python train.py --n_layer=8 --d_model=224 --n_experts=16 --experts_per_token=4 --d_expert=128 --d_shared_expert=0 --activation="relu" --moe_layers=[0, 1, 2, 3, 4, 5, 6, 7] --router_score="softmax" --normalize_top_k=false --routed_scale=2.0 --balance_loss=0.00966 --balance_bias=false --init_std_router=0.0283 --lr_router=0.00132 --vocab_size=2048 --norm="rmsnorm" --norm_eps=1e-05 --tie_embeddings=true --optimizer="adamw" --lr=0.00259 --beta1=0.95 --beta2=0.95 --grad_clip=2.0 --batch_tokens=[131072, 262144, 524288, 1048576] --seq_len=2048 --train_tokens=884100000 --steps=1886 --dataset="wikipedia_en"
Below are experts of layer 5 (counted from 0) of a mixture-of-experts language model. Rows are named router (the router's row for the expert), up (a neuron's input weights, with its number) and show model dimensions 0-223. Each number is 128 + 32 x the weight over its row's rms, rounded and kept within 0 to 255. Numbers have three digits each.
After each expert's rows: "mostly gets" lists some tokens that are sent to it at least half of the time. This comes from a sample of Wikipedia text that the model never trained on.

# expert 12
router:114156168103125134134175089104091115149162092164135171184093169107138113170070159129071136137059095063125076084109106158092171141124088099121185144103182133148118117112170077182173131073105102131090111119118142117131069102122130089092163107124142152133164108120155133176104131118153208075142149061123118130143057109104101144145140155155086153101157166170126118129145110062106162135105105072119121117144192148154176165100083161099102129128173153112074122122110088062153103102135121110143101077088126155170145183171133064115162095141143141167112111141164202103114134145116140165093150164161118155107088094164066190161132151128149167122057118135138103145139180131146085111092
up2:142053137092105165117132116164116120130147117104150139129109087135075111137170176063078147184122136125090134100132174129116126158150114106133140083111154088132085130124159098173114131107112150154135158014084117170157157156107119123084132091128159155153109170150141129127158118170128124112120135116127084100074094120145176117196075142034071147090128175136071168138150134172152193158171132131101149147161092112128130138120104137088085141087177182164174168126159213177133142147183135103093134135108117124137145100117132139076124102120155077126101150169136139167091166146162209139144147107154214114102163122168173084151115164101141147153122108159072190166154109103086175132127
up3:154171107190100134083174181097121132145091136114098185161125114121101168103137094177132128153167056123125130164130116117123122103158099072162117109163054116180127107133170085186135122140089164142165075136145077138172147119125141094141080084133128088100162113124096115049089134219090148162153155126081134112117135126066089140115166156126143165132115133119108145072207043107158072136097231161149158135177143127170099136133139142108086152129173182195123172101150106151070113156098106087171158141156128128130136146173157180113101132181167121101184110117079066141141143110142121124130072111119128114108124119158137148159105115088158154116156078133082123117130100129124103145106
up4:187168162132121113198129138135161112163084160081136116105110115129105107151114148115107120103146123123117113089129114057153156118115147145120139096085124095123089167111132164100113162103190115107115142108135062114110121109078158116122142130088091204167101113129119094177083127077151154157131052129080138147111112140109091127144104111087093148062175159087135106109084042148070105077167115152068107127112125090167148143142072118109172126142131124151159131125137175161111112105103083161138158126165150122113114135076099134135154134112162113183204148104111101169135161054122177151169183154008077143144198092130108137132195114132111136183140085157123157195148132178133127113148
up5:106119120053129135147134115080104130169109155098111091151128142118102099099125135143097135151126045132083063154135108160139152104051161126197107146166118134139024128114160100131160071156107119184123091123047125135128153208082165117108174094105114121154117133101127156146107124164115147089092140146179176132129084135194165154177100152118077168126154137159055150167165149131120096131154148117168097118096150117128158094089155162158095151082208132172146141168144167144094153180168116220118139139172113120109105119119187120123135104106106144109132112139218112131144165109177124112064091154105140133102086115123188147124125162115118109175139120116141127104168115135095189103165
up6:130103078109135132130134120125157131124208099060170142150104135194102109138116173133103162078163111093121116133124137108139134085139149174097106164148139130155111093169094105161148092157117113164133104119093105054102120131101117114147125210129082049194154096115101115165112176111091129131180141134193101144122077194104046155133126102166106178101166154179051174099178138144161070129109141143194107133157140127191100121108181161079092144116150117087117146154088128173100164096123111146063181102032154181106152098112134109151071142160120128110129134093127139146179073160138146104099119117109141099143163132104082075114121138086172111118174148145131128154104151125105117106139
up7:181124098107120153146144141184150128116152136157126099082121153146113130177132116169105138141129174114116098121172106148121117141133088110125170126202175128171109155163172173142123139166084104159134104137135171108119185136007111088144100081109133135161159092069151128103136073156131144103127124073138106104140133101144149144172143135115078142146185129130112118122187074081128133175141183136137060114174068107148086109125136164128114168128097116113117141169100124139141061124145133121141148150211106125116092104102079118147101114093165156101184106061198036189106174166098118152113101135165155166113077133069142118134171153056106094116137095156088196154126100138082142142149
up8:123107123086109145081161119130098108109114185169042178167134141106115150164140131149066102118114163078090157115150111125119116172126084125128066121115121149106114129152151139135116209169136075126183072081078128101227139125109119122108083117136098154091133106094126155102136154191124092167139151122132126174144164077203152174120149180071171159126227097169139199120118109166115185105134105110156104117180136136115123107129150121179106104141105119092150201151181165124174100127181166158176126138145159096125173125170167092118093147132165185101142127149127095108138136111128079077104135101125161168102057124121138117097101138103111126131174125065176149120122121132077124152115
up9:175150110091180079105168129198109134094107132131068114072121142170155095128160153145156110124152124085168104116136176191162164112174161165130141110122165122144137102064106130100153148099081092176163096129170111150119139151135125151099105153151143156113088074159119157144100179156134071149159161172154097129144155104021160074158114036177082130119118146142077084117136170165146183114158102070137124142166166112154155120107223125154176131112097145097080149119111156109146110177151058160056134125092147103161100157163120157182072156090137126096116114100169165093112147134125104142117169179119133143137079146137085100154138091117144131154094105124079117112158119103138163163108
up10:127151083102124167141128116067101108109114163130061077177145183151166096099131066113113151105169142120131165173138131178142080151184180115127055107155062095131141075149113098128089171075140149134123158133124144101128123139088126199134123123117098138132171117095162172137152113161142092101135110139092177132080171079110161068114135084104106108104134188145174139144161101131086089158178194145114117150118090183124105089124160093091141127099088180160107153070181180122165066129156137153160094095163151118095144143173103157148087116143144117140156140091192128167079189211114144108113106126138090122079117165135157160146194141124151168133192146180152153148108115126129157145101
mostly gets: "ka", " Ka", " American", "ina", " Ko", " German"

# expert 15
router:134157101155132083073194067149081099157182123106134124112133062152147116141103104102111117115108114041122112126098119122139102151123081114143143156090132142137139149145146117117157124077043149139117132104146136175160146113079125062139116146120124122125106140123146108205089146136133174112191126083090137185121091080135081131162091089100077082134167146188109099145137113097151181212111071054152112111130121117181153147089118180163121113190125047143132105127098110107124120104187192122097142088120081104181109188149080139099131108173155141112153137171131155110066113170085113162114147171177135132133122107160109159143100120117103142147065158066092180130124181139119146141141
up8:115054092128112118111076156115122135113130199110094107163140109163085129092167054185110145128120093116083190162110150129098093109182098090140048127102144147136151122151140136080119117100118147088127177150180105097157050113145150095087094093083174200102155143126106108163061126128152121143117140120162124118132113088108138079113103094119157144094145118085080142104127116138084149123099107119113130110112171071100119131129132143073154198111176088134140121172140095192128122148090133152033077185142135135121163152140130110161175107166148164118122182146133087165170061162053088113111191103155113082071116104116113118144189147109130152162130135124163063121123135110096106171136
up9:151115123065098129143189146123157122081121135125122147082167150079179142117144070161130123093173102136185123141103093103108131087156186139097095131176080176166170073165111197109126082144169094111125096144105114072073129117085108130193152104181170122112125093132123162148072223187095091120082141150145120148159150181123120114145081110123145131122160209132149151147088170127126180077139087067121097137139165110077130135131165147134185112136146116111112158121162135073157113144127126139079106135149160088138114000133072112155149158153204082152161105115099147150101122093183128141135153169094080125150088139123128110106127091123110115142135115122115114168173103101126140132126
up10:128165128143071117118146100125130182103177197151129126133136185138128145171088167154163116205102118088104088117117131092112106157142194083148167058154119142110143107127133195102113093141126113121126135116119113093138146106137083140102151094121155132118105062086146194144069175134138152084104172130073053062158116100160094124129139063127123123132155167104153134121121136120107099126146201057118187151154150108180134140119132159158072091096170142117141152160110110128228214115096123121114162140102137128124125172181146103183131127124178151154137124134151157122154188116059165116100073162149123089094115198112083154133127149107123098129110110179163100131152165075111121076110
up11:134137123092108100160166163088099137177058100157172135197079151089130171066107136155106124148192119176104089161186108153114113209055143131125119116177145135093140111134138114098077130129176147192160188057102170095095121121116105143080128136105108149189121103095106151149146139109115158081140119174138093158156121183092149177162157121093089172137122094166138103111129163117106117077131137152125103112138107145130118091129127103110084139097204103065103170098163131143087092132130163148083145085089131160130081174155123117105111150164116205061109167142147138129150079110138100107096145065147150111075091173130111136125102160168097092106129102106111074148088170080134074099126
up12:160139099140123187124130141154110139036083161200117135156131096143128106080129115114107017173121160127179146125163076105106139138160157184134091126130102140113110112140129171114164147115148134128133130067168091109188122083152097120160052100159157145168131131081120209131152146196157111081143142111119109123074093106090139137146140157074097100076162113140140114140135169135104086116157104147122091113124107078153128084173120192149112193171154101129162128162106124148143078137121103150096104137125105149153065085089089142136118156118217123150082135125097094154163116056170123136125150139148163111092131138137124120132139161111113104199101070155144182156099120209148169166089
up13:172084140104111108126241165127177222103163149124114156152145186131157151100154098122163136150149088108088113118147135174153108110163169123191139138176108099182102108121158178133156131118161111109130178144139174092185151162128128135130114088152133136112101134116111090114138136130099094078067121171136122139087073168119126146147126118107100092121071205058120177097139132151070107130132094139111175158079102090082137131100092115086113122100140063073121133108112201135135154120126148155103185121144130153123134199169174117075181177134121101191122120125173173134158099097115099099087153142105097105154074192170145086140150132138138176120109134125115101100154148178069145116096
up14:172150094136186134119143095086154136169096133149175142137072178096148124120166193140135083110139159180217118061119078162113088157107190212144090124127077107136141050122113165141134137163172103146134134112109172145092065114160132154156149168137151108185098128153104105124155129074166153099123111099091179144156112189124097131094126089162130147182100103141119128098125154158136138180128139140159120095156203149194117131148139147073125104122083135201133131186125147225096156117140089141103185149094099156144116132153116146130131124137141129172110108052073138090085110128125081134149159082100111081138170155098173152118180119102150170102155106148122134127130078104132112093142
up15:123122157138180154102111140084162144094124106153121171105100136144090120114063136124100132144131114144153170136127138137135147105095075123187110148156155052112108140168125166107138131152121102135092099106180096176141141167149164116118097129125100167129105092106105105141115137135161094122140152080111130143161078111166169167118163170165049216130204168102029080129147086121128090153145171130126084143139210106182154066105100168126123152129080148161086143159104138118148099144164105119204077175152138160112160182121114129105091106107157165079153158187089134181144130138101125161099104124142132136181120189110141070161166126104161124171188103186157079158147072137100166144110
up16:117100148074168131121152128092101136130107156174081134118091115153090120169210142108053123184172119103142143184148111099134097128095088108088120149136147082134127147093175114098137133087111165074110118127131109104122131122057160164144107101103074168139145130112114128155066160089127106132198123143105120119061109088076098116118088176139160104153172092203089093101124101086175149137112121120114121083123065075174075162112118102170152146070170116138131102157143075143116118088114150128042093095160096124129105145086116150131153106140147122149118112049163169151088131065143084097122165099114121167085085130139119122112170148147096188168118145074068160196130117168148091159121
mostly gets: " John", " States", " University", " York", " Championship", "ia"

# expert 8
router:139141126114115074166097157123129138139087126148129105143101144216148122095132100084144112143143099190126138120068114083143151102157147151121072101160086083134122096156121154092052147105175084148192197076180080135094149181148170144124113085140118127154109141110114113066183161139099143194113125088138168113130102129118169124149100111121085145156130115097075113090158075126164096120131136063090101199105168182130091146110154111093155105125162105107119174173104114143143106140061110157137109152166137156027166110134133106099125116121112164142113139097146139117133090142161179134135132120140085060109183123102153070140146180099186077113188138153186084117094052119132149115122
up28:120096172111091145126128154163127119129133091175060144133137124116132139124156088105092070176149190145177183156129086057137171085110145157138129140140192098160099145164183128069167153112131099090177137125149090128131077155164172140075101120080107111135096116099130157134103115110091121121210135130177094122131109124131116124218136122126154185095156114163142142206159142148133127150105075105179160156120146107204159146120171135126127120182156211168095120142121160139152114140151153133065108134123052112099095165113118172144132088129151141089053112146140130105153158112132158124072140139167088072139136185083082128161173131125090147201110140170105092163152084129103163095125
up29:161194126166106131147124170079174142090139134127159171125064147114127129152160118148164145153139095103203093132129118104115117103076170199175171128114102140117083177099120175110147135122122117149112165081149127094132124085128117163108097107130139116109115130102106129154153146120105134135134183194149152093100105140099116128152044115130151148068124184104076134114143139185088102179192076139104075115122150096107125095137137148146143184170125183103130180219153063115135091113171120090136046128130142119141165137116164149097115125144141092158167090120116082162058135193126105136071159127100123152208114170073100128126109111093130120109163113088144134141146231161084150105109
up30:136133132111126106094176128128138107155149082132100159139148134130103137164061180107099115128093163134083118159111112138161176172137125085112116057099113131122145099147165120183172133131102119133051126188063181167094094124126137076158037123164177130136144139143113185093138118100113171129078141135095152126148103066146112154178111187084099119110082138122168141160140113049124149102150092148083109127125150123100227126111142131157076129072064098078095133179102092079136114129099136131101150177200162135102175153158152111121120110145119139191107153126100201112138131069121141145087169163110092145149150179153169171089103110139087092089115193085137104129166128151140138143110
up31:133132117145168136144131132159155150148168093073119135110168111164174125137147078162118135107109102070209107109120170159158067124135095083106145123128110106161127079089187124167117179097089132126111142085152110118142070126162084132070153098102144118162140126107135115111097077098163107153135183228132149155096133144132045137134115171112155128143138126175091136117089144124158123103162132094096176116183104110204122106132182083156186115137146111045159135069203127102133170149189145069095119164151114133152169209127082176135101110116106146161094150151112130123128105162087111130100079111114149121112121097160100158114062135115141089101134065076159087183141139123090116174129
up32:144140103123114135157153122136131104145133188102117129098138161072104133137111184116087090167173123146044132116107150139128089151129070109143143140119127158120104104101129105143121129120104130159126158202105214200153195125087143143136125152086118101143091140112120144173070149219160168131162158168154077154108106140123070118134102098171138144193114224126183110072190163112129069126097131123178115126138055134147184148060128183147129124093123123085145197120125124177113084115116129154101131157129088184133119151109118145136126082126138097130101134088115158108121108155046110083118202135117181109116106172158113089109066137140161191114114095165121152145132176130136124147099
up33:213113131132154105144161144141146127114156112119087133030153145092137141116151099100119114128116114142081086152133120155107112111149140078138070125114126154158161108119155105147129126131084171110096137072124100159147131109145142152138119186126168146171172114102100109138143166090168134078100166099075118106102130091154050092087099148116110167147140138151113157122119077128156101137144139105187163123064129111166115116095139139162128120177138120124118145174169168180167143207152187085160101129093100201122124156179066143134073110156090097094171134108145078150089159070011067079112127177132127121137105116106108088155123165128165161180064128127120076148147092182104162171105
up34:079125121089120121120102133121092114113143134113119152148133146084175137163093113083142138131091120107181083155138100153094097073103157132057143062127111092156133140022150121219104136089119134129168067070141108125098113103111124094167110130168177157130156112127093104136111187134150140102100101075165130129125114133084045174078140098199119109111119129148077115131147142124169053057140112165225114149171109137127103126077095129162105110196142097150078198125200116111159123172130156150098108130117188142146106107134116105117117101146169132172089112127128120108126129182136092054090136153141116136115101176143132107115121141126167125164149064084114121181103144133089136111078
up35:138162103155117137146125139095156115091082142111098139117134167118142113109144143125116169145120136138104116080110182139139203152158154133175135136168080182158134146096172083088119109118115159116177108076084227110195142165165089094114106115114117191197108123126142185059112108139124151134062096099100110121061079180129106073134100136139126147168151190159103192101187146103176200143143120159155132069164143138140128072065154113134124126144060137129092128113126182159182161145125057179095157106137133163163158126151115158104118110080179178122123138160115164089103167092078101133125160169138176117160128113083078140123177122120113157161134134138122158138163131175112103134118
up36:167110126093111104086125076127119133117142105114083128134124161109137127105129164144101093124127127127155142078211123155138101148145084150142136093159147164134115099119133165152077122104129096108120065167149170068117136130144122143178107099147099181137000130113142123116119079105115120108120105134107118090144076060150099104158123110116105106120179196103106201138117179152092131192070179156110111140117163139183122158150075123118096131134116106122147068095138140159128098150128146161138127095174104155193167101094157084186104132106168125088103121121147169172125174153101063113143140092180115138114128077127102189142150040144076082167136090163093159144130188120121105142132
mostly gets: "\n", "==", " (", " re", " 19", " st"

# expert 2
router:104167103159128126074109105080102182108178129148088089071138126126177121123098088075113129129106104060193094199103126147128119216123139198133130158204145132085145089065078121150095135146091158122104095167106166129095168081113093096184093168140075093104104131072119135163144177175057131132153111157058149199106153110109127134152086115124116099136112139191208114128102100137176111140092079099118133095112133132083081158167173110187108088116091107157155129099151162131121117202142147124110133119093110094127080099167113108115119108156137136138133119122102134140156125131160092121139120126096110123199163123140155098120120111077078087123066144086123093129141138110065136142133
up9:073125109064130114062109144129119141146114097143092123154120048127129088090190058130135100109133123140120114178089180105138137167142102120113121061109140138162114100168173152103163125085141161141198099112171105113179134202113132112127143099179096096172109149140124086191110106122058099138106116117109116121136178157134127108147152109194113104137116132087088080134181202142181090141184125127114142137143123090120160076140186156105125114145057065110113151164094145107111065101085147141135182206168106149123118165152170168149146136131126105141115118193151170131090133076083159098167159151134124078119107106115116085112046147084105158148104206108126108122136162117124123140125
up10:148072098138157122105136118170133125119127089133077120137106148094156077152195157182146162073122127169040059109194138079160135131088137156139150161150135149154099182139174113142121213140075098162115064117069182102139064160140107114128160183157131179156096110170064106153130120184106144112131126160078075156134150120115170139122128146072106149183168129139158112107109132146101171171089139172124140140148121143204123130099073129125105150157110117138153108118157152089108198090118168134110084152106104160141100139142049106177113073148131117073133115070165130153135129127132104080102094090099079135128107163120089119108160172144137134133176129158130160111110135209089124161130
up11:127154107145133137050155123142134089177167199115110108138183134124135152161147102076101114139124175100158106129166142075152099103131102087152118097180207151118134113070107142127122135107101154144094120150181130134164184164119149086159178115108104125118103060165058142116125110160140066175151140097105074133131085133081128136134162082086141102129176188114122170122110117123149101077139164111122105152109174140146134083103056118110115141167072195084124151176129100153127075140134103207110128153190107069107101169064147147138111121146154137154095190085127124162204091143139145105151135123122099085118117136127097115037067122074110169084141119090112095146145137144112109171112
up12:141155060123113130090096129151116101131170170129125159191115178121133120119134134122119150139135150123226184154103159174140120113108112122109195110144121133120120147151120171139108109150165142071134077093094176130142157170141150140129108149171101163119060117147161153099139062131162077119060144088138107167123114163143075093114093186106113118151198143163109107124148184106128124141171203182123131151125163117131175105072148177096133126110127169097178132190176184080171153152117099137114145101053085113078105083161128210114118094122160102128107164130115115142070125118144129129107134142176121068103094118121126059136085106080162147117123148155079161131098135156138204185163
up13:126162154137090112112122158145124095156140083148121155073116157152120069143101052135169131169121072124173173184151174192098154095149145111120112131130152151065120215088171171124179150071101098106118168130087140099132129093151147143149126085129130122148129101114111106056116057118090152094090100167056125129104177173080143098122118109133064202137120125186117148111106090203140107132159177104086133142197183109131142131141142163142151135120120101136130137162154095064118158178130110171155143139159098122125142107146164152112162092142137168152122150113182094089137169141130157075091100105131101141122125125109125113148118090113152055086087116079061145158201100106159170159101
up14:135185118155124152096121135100154127121191142135124118128102122139142082156255098141135099147157154122133063118146142103139120139144167125141153114134160094159184068148141170201128102122161141159134121063134173172174111141131103115125124142120148116123108079144051059124149123158143118156107121111112143096123158124126125124152109131173082142096138115131125183109131147112170137154149124110088127122213120077126079121103146125143127125138041117164101110132207150135142121133099118154119087255119168114155155120149185139132090091180118132168074163148161159160097185181123146099141091118127088148090108068137156183099098159112104097166179130185183120116174141121162135071119
up15:155186156141111091084148126088170088143194148120135168134133182111080144119146131160080135191203127156095148140130081187163095128139111124121151113127097120117128140085141131123098167112184101121149149172111123105107101052079164168059068154166187115161167141070133167084103077136137163105114135121148080071172145162114121149115176125146118077164092071158082091086140102123180110112103154119160162109100089159133142145161131169166107087156132140104137119133182100119088121103154110137129170136110178125098139078127163198184133089163127162094138113080172098130128152115078087104108115129185115080051122083133142159130106112128153166111146136095082138135158060163168129061130
up16:156062124087138148124128149120130104057099122065113187131038098133164136108196086100079209080130171100118120053163117089138194158223080164141166103121107120165116152127131146108135118102135137068104174128069148126118166178124150129103136134108139147148129134132059123146102141126165161164107110164140122059143128122127176092141136179112108071158088151048162112124140181186094091108189120067128138142129154165091127134093039126099127158095137130161116119121140142169079129131114115100127178147082115161135149128146164114137138138133141125108155134131107074112176124144107147187109147130125112171049068146092165118125129152136146152125112145152141101162143137173111153071118
up17:164180108102103141121135133163155159145065131146107175098117107129078110155146089103104110133136150145105148101163152107114145176142125121139074143129129160118030179123110070141140138162117120111116091168136111076138109156069140086150122141171120108154117188125166169092142117129115139111138058160058170134099146041154136106108074234067145131156152126166044091151125154088148179095139140109099077119106149149168143096187160145112165166158092073167136116116130178124089197090104119080148132111172143198143181103126133111139109142134136116132129038167115161140103157134156130144101131085135080162145123073152145123187095127127107191095135098098157180137136099137135123140116
mostly gets: "%", "ical", "ation", " ==", "ition", "ations"

# expert 5
router:103140062126082142154143091085136108104123122132112106096149123176093140150133123115100160124151144130114067169146108057186139108110102077100097092175128113128127136110081152080111117143136154088139209172101105166084140123120121170141165148091169128069079094144102091167174153150024109111108135096144121203091112150108135152113138121203138076096138163156134166126122105129104081104123142080130115115114119125101074178131100066164110125097098066163049090109200070160114148135180091079121154090120143126145094100129155112162132114197122126171087147142087135156106103109155137151163174161120117127145101114117151097102070152126073171160146192106168117120148159118073087113164
up9:104166108149095121136159178130118065159134126143123128124147134171103169115159202086127103144099100129140120133176117086138134115142056089097106047183076167221087152100157095097104119188165136046116117106067191138140127192105089108099096075138132147084125113123136103167105147110105121070103165096080144112176125096138146090123109138167131189200124130172129166097145179162133173110119183159099077171135196144144130130152119118147100139120101113131192126149127096140128121141201076161132096074110141115128115148174147090122065120118131115131102118134180082163093102204104169075140138117156124120098149138110145118102119084078152205118133133144127136124117092124094099136117
up10:229140118094139164044113152120109102158177111147111095175107154147181108144118136171178127162123143133140120092149045133189175153106108124101137068128098111107101116135093144119114104139103086165132095157176111110160147152068135168197112099130119149109064078112147143120147113157097090094143106202099095110190131102042180135145102144124133130139165126145136170105156140105140048127118153141064137129103131127138128122177141166117111142096179209105086131088174156076113108156074150108170107136130056135128111115074109134172159109137096099107117105118125159194112142135072151081127095152137071147078131089119171093151090110112125115119117078131182083103140113166123118105149
up11:089128112108133146112140119171113073138125100110171128185140172154169135095089084092158182079122137116203143087087123127160106185161163127156096113109117058129141108106141093211143104158143124061109140145097110168143132130122128119112131112151064128103114159143130158099133075120192107140103100104093082125165124114031152156112188134098108112183192139104120128131118133172190081117138095157128066084139142160057129127155150141116091152118098184101166168137123121160143139130114105145136159167073129195152111119139162153110137112103129152119127168107160113125142179130109078128130128083149204147144138125127225120106126124126125044111118098133112055175147117198118155146058
up12:131127092096066156091169108078134105101107108135126180129106139145134108094148188127134107198146126158100133048064159142112091135108151188129111172156061126140162057086108108119124111163159093104062128126117115114144124130115145135179143097150097146178154093125115134131132099172186090101106127066137090178099125187090095144113128124030105146116146161101122092129141150132100074209130106153147124116124109157120126147108124164057070217196130127127133154168153161124156114109096140150169180114149127115138108149108125106141122139101041213089092132120123134152124168130196090098144130073141216102148098136129116144133125096107141072147160095162122088146144117114130164104118
up13:188106086160118160124140087170134177201108123089072106140123170160153087138167177100144144073125099136152112081097120106165171123087136107124130164143113161117093094093123160128156094079175179186104108118150118103140154112110096103116097117174154082150137124155186181092099109153104109141127180141083077124154147162138091153133059040151144173145191152192071121173132164098116062159094136108055113117115135137086155116139134110165089116136122162111160174134140153139152158101180111191080079138138175162113124115102132099102098141102168078171131171132101098158158091169162063140087110148123158123138128146118087095129122099092182131126123127086131079196096140164088143167143
up14:158097102106076140101119107122177094128126150165096147085150115144166151211114099157084114140146130164109121118169091105083143137172088167146136068202165134120146131198133140164147170091161133131127191104131099141130142183087150158081124059069133167181127171124150125125152112137112112075117153144117122149109104204148122153170087141163098111132115128157142149119156129118176118103149105194079126117116161099168108084111113152156131104092172140100128116156158169136255072107081097161130145177141129129097095157146147084109084116105124099152197099127143102132155116075110195084169147153105118116142150056147106120127132091116142146097134096156071156133127113153114137042121
up15:135092108110106155094186120185135134172165060136092118155133062121121111130092112100114072087099155100145137101122191111122155135080183120115120043092047178132122143101121142114087165151105129160137154148151062109117117166041150121149146176155063098116100095121129093149137138126143114071157083133126100116109092172115101120145165141106144072136133139126084107086144134095186093145130055071129131152137115134090117142141117122160134163200063137143162170141099119187143106137091173087138147121099119108133128123100158168105121153157141142150118142105147173170132151193045216160110122131120126116123153101132098177147088053122123106107102196064139148114127090174100102114154
up16:216154124097108165118117139107161096119144166104074091125118130091139055170141121147108130087148146132128155101118171138158134128105115068170073132083146120088062166127138095163110120129156146104106123130173157075088165092113197118113173129108091112119052124072191080112172073113161145101196178069195108193137081129125156133171204174153101122159091035160164141121166133107124120137130126084111100137152175103119106096157156141142147128107101153117169156120118110146162111095095086126096143143149118193127129160104180103084158091177155117125113145105140127126112162106142102133144198130104143081151076140096151098121163095115214130121123126171121127143130194123151117092100
up17:107172080138103093140168123137101136161131153102158154130050120075135113167130052162123174125162140161095133116154137122116128192177130130161193131137118137173052133088134157127099110069120169177116057107064146146167121117154120138145094138098155109106072070090095124162141080156150100133101140145161109117121141145116155080092008130115095092123191081160171105113106130092158136094117093126165122189182109075141157101102126151113149154115121175048150144147118153133104082132162156142087097164096099092114151144163153157113118069159123138089150125123140142124084165115062086116092058159123101133136087168063085112114140157149148132195155114129108116119134133134109097070134
mostly gets: "ated", " it", "able", "ition", " first", "ted"

# expert 10
router:159125080093111172088087114121120137082132107160158106108182124101144107088082173115134133151123135165133101076107109153169152133155109188103150120106089075138145070084096063129157118177100161132123197125104167140139146116159121172133106118112149117092106137139095152139120093145132082097121100104150166153109159091105140132107144117133100120120088110100144152149146146181088081115116202163128125051090100113100089106137198119164110135152151102145132116109171162154118180161123143138171164205145165193148090104123169138173137092100113215069111161131154105125148207152112106076128169048152148102176143089118145111062118097151089039134159117137133138165147150131034128122156
up9:122091090109121169106138179154120122131162174063059142128133132103153115101084148070109097135165090156163131164183107066169095113143141074161148117124196088134174146147128098128107068160121129156150163131145069105185116150136133150098144089168129158165152123113099124136131098130164086169123149160130068136070132201107119103135133142178078141126164111145176172186111107107101140114130128140118120190153135149187139174145169148185138088151202159186189126164120066154130213151126154126083161131139178130139150150104158159149092168109141101117115155098143145137133159117138151123160152078095137116134111084111162102156134205158139178150086058121131091095122153178078196132116
up10:083139152106186105119113141149123183120066163081104150176072086171130146156156122136069092097101112158178087087190139094113076134156127145145108111131145103126035103093161131071158103091123184120146100150127125146113135190094108105161086043175103103115078132138142127181158175131125139093134077142071129068076123152176086096129141159127117076151105144094140149162104117150109137149150159098116080138152163112131134089095143100130101139122089197073128143117096089159146122105100106089114173144154152137120149153191107093123190144128110139157111112164114105176054173133128128155189078156124192126106112074137106167082109188142144150107118120154073061112140140156101126103150
up11:136128159172164130122146165098118103156141127104127135134096132102162126171145061076110069113092124137149097220120085209154097089118120150141108111156178135127132095126159124152102159111148129170155090156105111175076161236101162121085176176108133134137149142091138153125150144109156150153133154175152108209123136115169152179118151164166138134152115092122133113151158155181137139138120127149096129130160157080147170059050118186155087173134144083043135134127096142140156111128142140156140140138156106058115129109149212140122088136113155137116144048120121156142091133213162162111148111067155087159132131159156100076135118080141086159139156143085162130145136098130075178100151
up12:172109079105161141101137142188155146149129140082134149094142103146133081193199123092105171099134064137158094118096129199134098129128164153138134112186117114173118137232167157146051112111198120126163138108089098095133198114117180128083117123157119130159107151088119104113111208090043153143144157094140144139133094179145145135156070099156155139184103181094154141096134179115170116098165137084084139159133125109114115134095170116042151134111119096123129142135154139152095185101119100138127102135121157112090114142111088201166116056180169124096104172086184121102166157123189136099116106142104085127113134160117109129161114105113109155178106125118093117172098166119154111136124
up13:156170130126165122120152143083122153138080111089125161179143090147142125107156123071081139095116143135144089195105198073181141158105096054160084180115150102146164114180146136113079084103141098153132144165197080151138108142156104102104142133084174160119140112112074065162147144134137073148098111102135083138118134063084065144123125142102128145113134122184088129128142068147119060139138108059104174144122103100129120086131159157139097161202141137163116127087116134179088099139155150116150136176139137133114128114199122130128116112099131186123065145128142063159153123103169152148153099133161172106110137112125114151123181049114149062147132118107183203159167106124181073127083
up14:084132119095096043115167135145179125169177098203072150104126109149050136092196169160150099080089126104143135112145152162145087187071141139189141083156154150113123067177067222147125074129137169127161120146090146118121131125103120129172093147163121120118127093032136146085097155177153203118106145094135129119140137090116141094179116017141089116149111139102113120136088146143163166113130138137116166123167160155108122087174116119128110136128167115137133132112180134162173107097120124133094151147119138076105133148086049118089090119122112100181049127150176124144125123152108117193133100098147123100172117118124107177133096122118171128144136126154121169152147150130085115102121
up15:180159061155084131103137132138125183134068093093131168094132153115090104164115077041103127160191174086113146085102145146109160088105111132126118159144183090144126111148153169171129175150143151157093164137105126146110168102121119104097077177158112133195088123158123092134084085117082108048113165144071116103108084208104093099125132122103124152159112127127157158110087155177098157170136138099164086093107117147157195108114123157142074162102094145150148137152130066146093131190148144113093151144158084138139078135109042137139102133135168186110148163164100152151148053102143072106109126148154164114115079129160119098135204149118143108111158161090097139155173153100165133111108
up16:122179081085102063073136140109140169163169103139137091160088127064092158131141096068152078133186105165137121067114080174135082184130185119074146150151116191174120101146143075160144165111094131140110166111133135102154116108094115092150061127179090110084062083102142105177124125107090122126165126144110181101083114182083156065112175060125124123077125117147128158086130116065106098154103110153153099091100117172157125126119081141174106179177149142063090155107152128130149145131143092160096143141179083134115113117154185159086136120107137101125105093138178124150085136167090077071163134156093103146099119109080093119102069113082126147096095092138118104117138123114155123163127
up17:178147086120165119139169152106082104138213154104191141124135087095170142150083131147109185207106111122102166103150155179102126095176136147103105092151087135206116086134152120094082114127113121116187134119105140129124162094102120102098155183077166120133110121089063086139028085134117127138108144092105118161105118151102092120123086157093122127079137116172156141107130077124160140091127164083144123132144153087103128127146091142048158143141151142109137152138091101074106126125195098143079150127081148093065157165092151092173090170140089134154127143096164131068136074124091046127117086168094183102159104147181108104095123165148162115131136102184134123124120091076103157163128
mostly gets: " is", " was", " were", " which", " had", " are"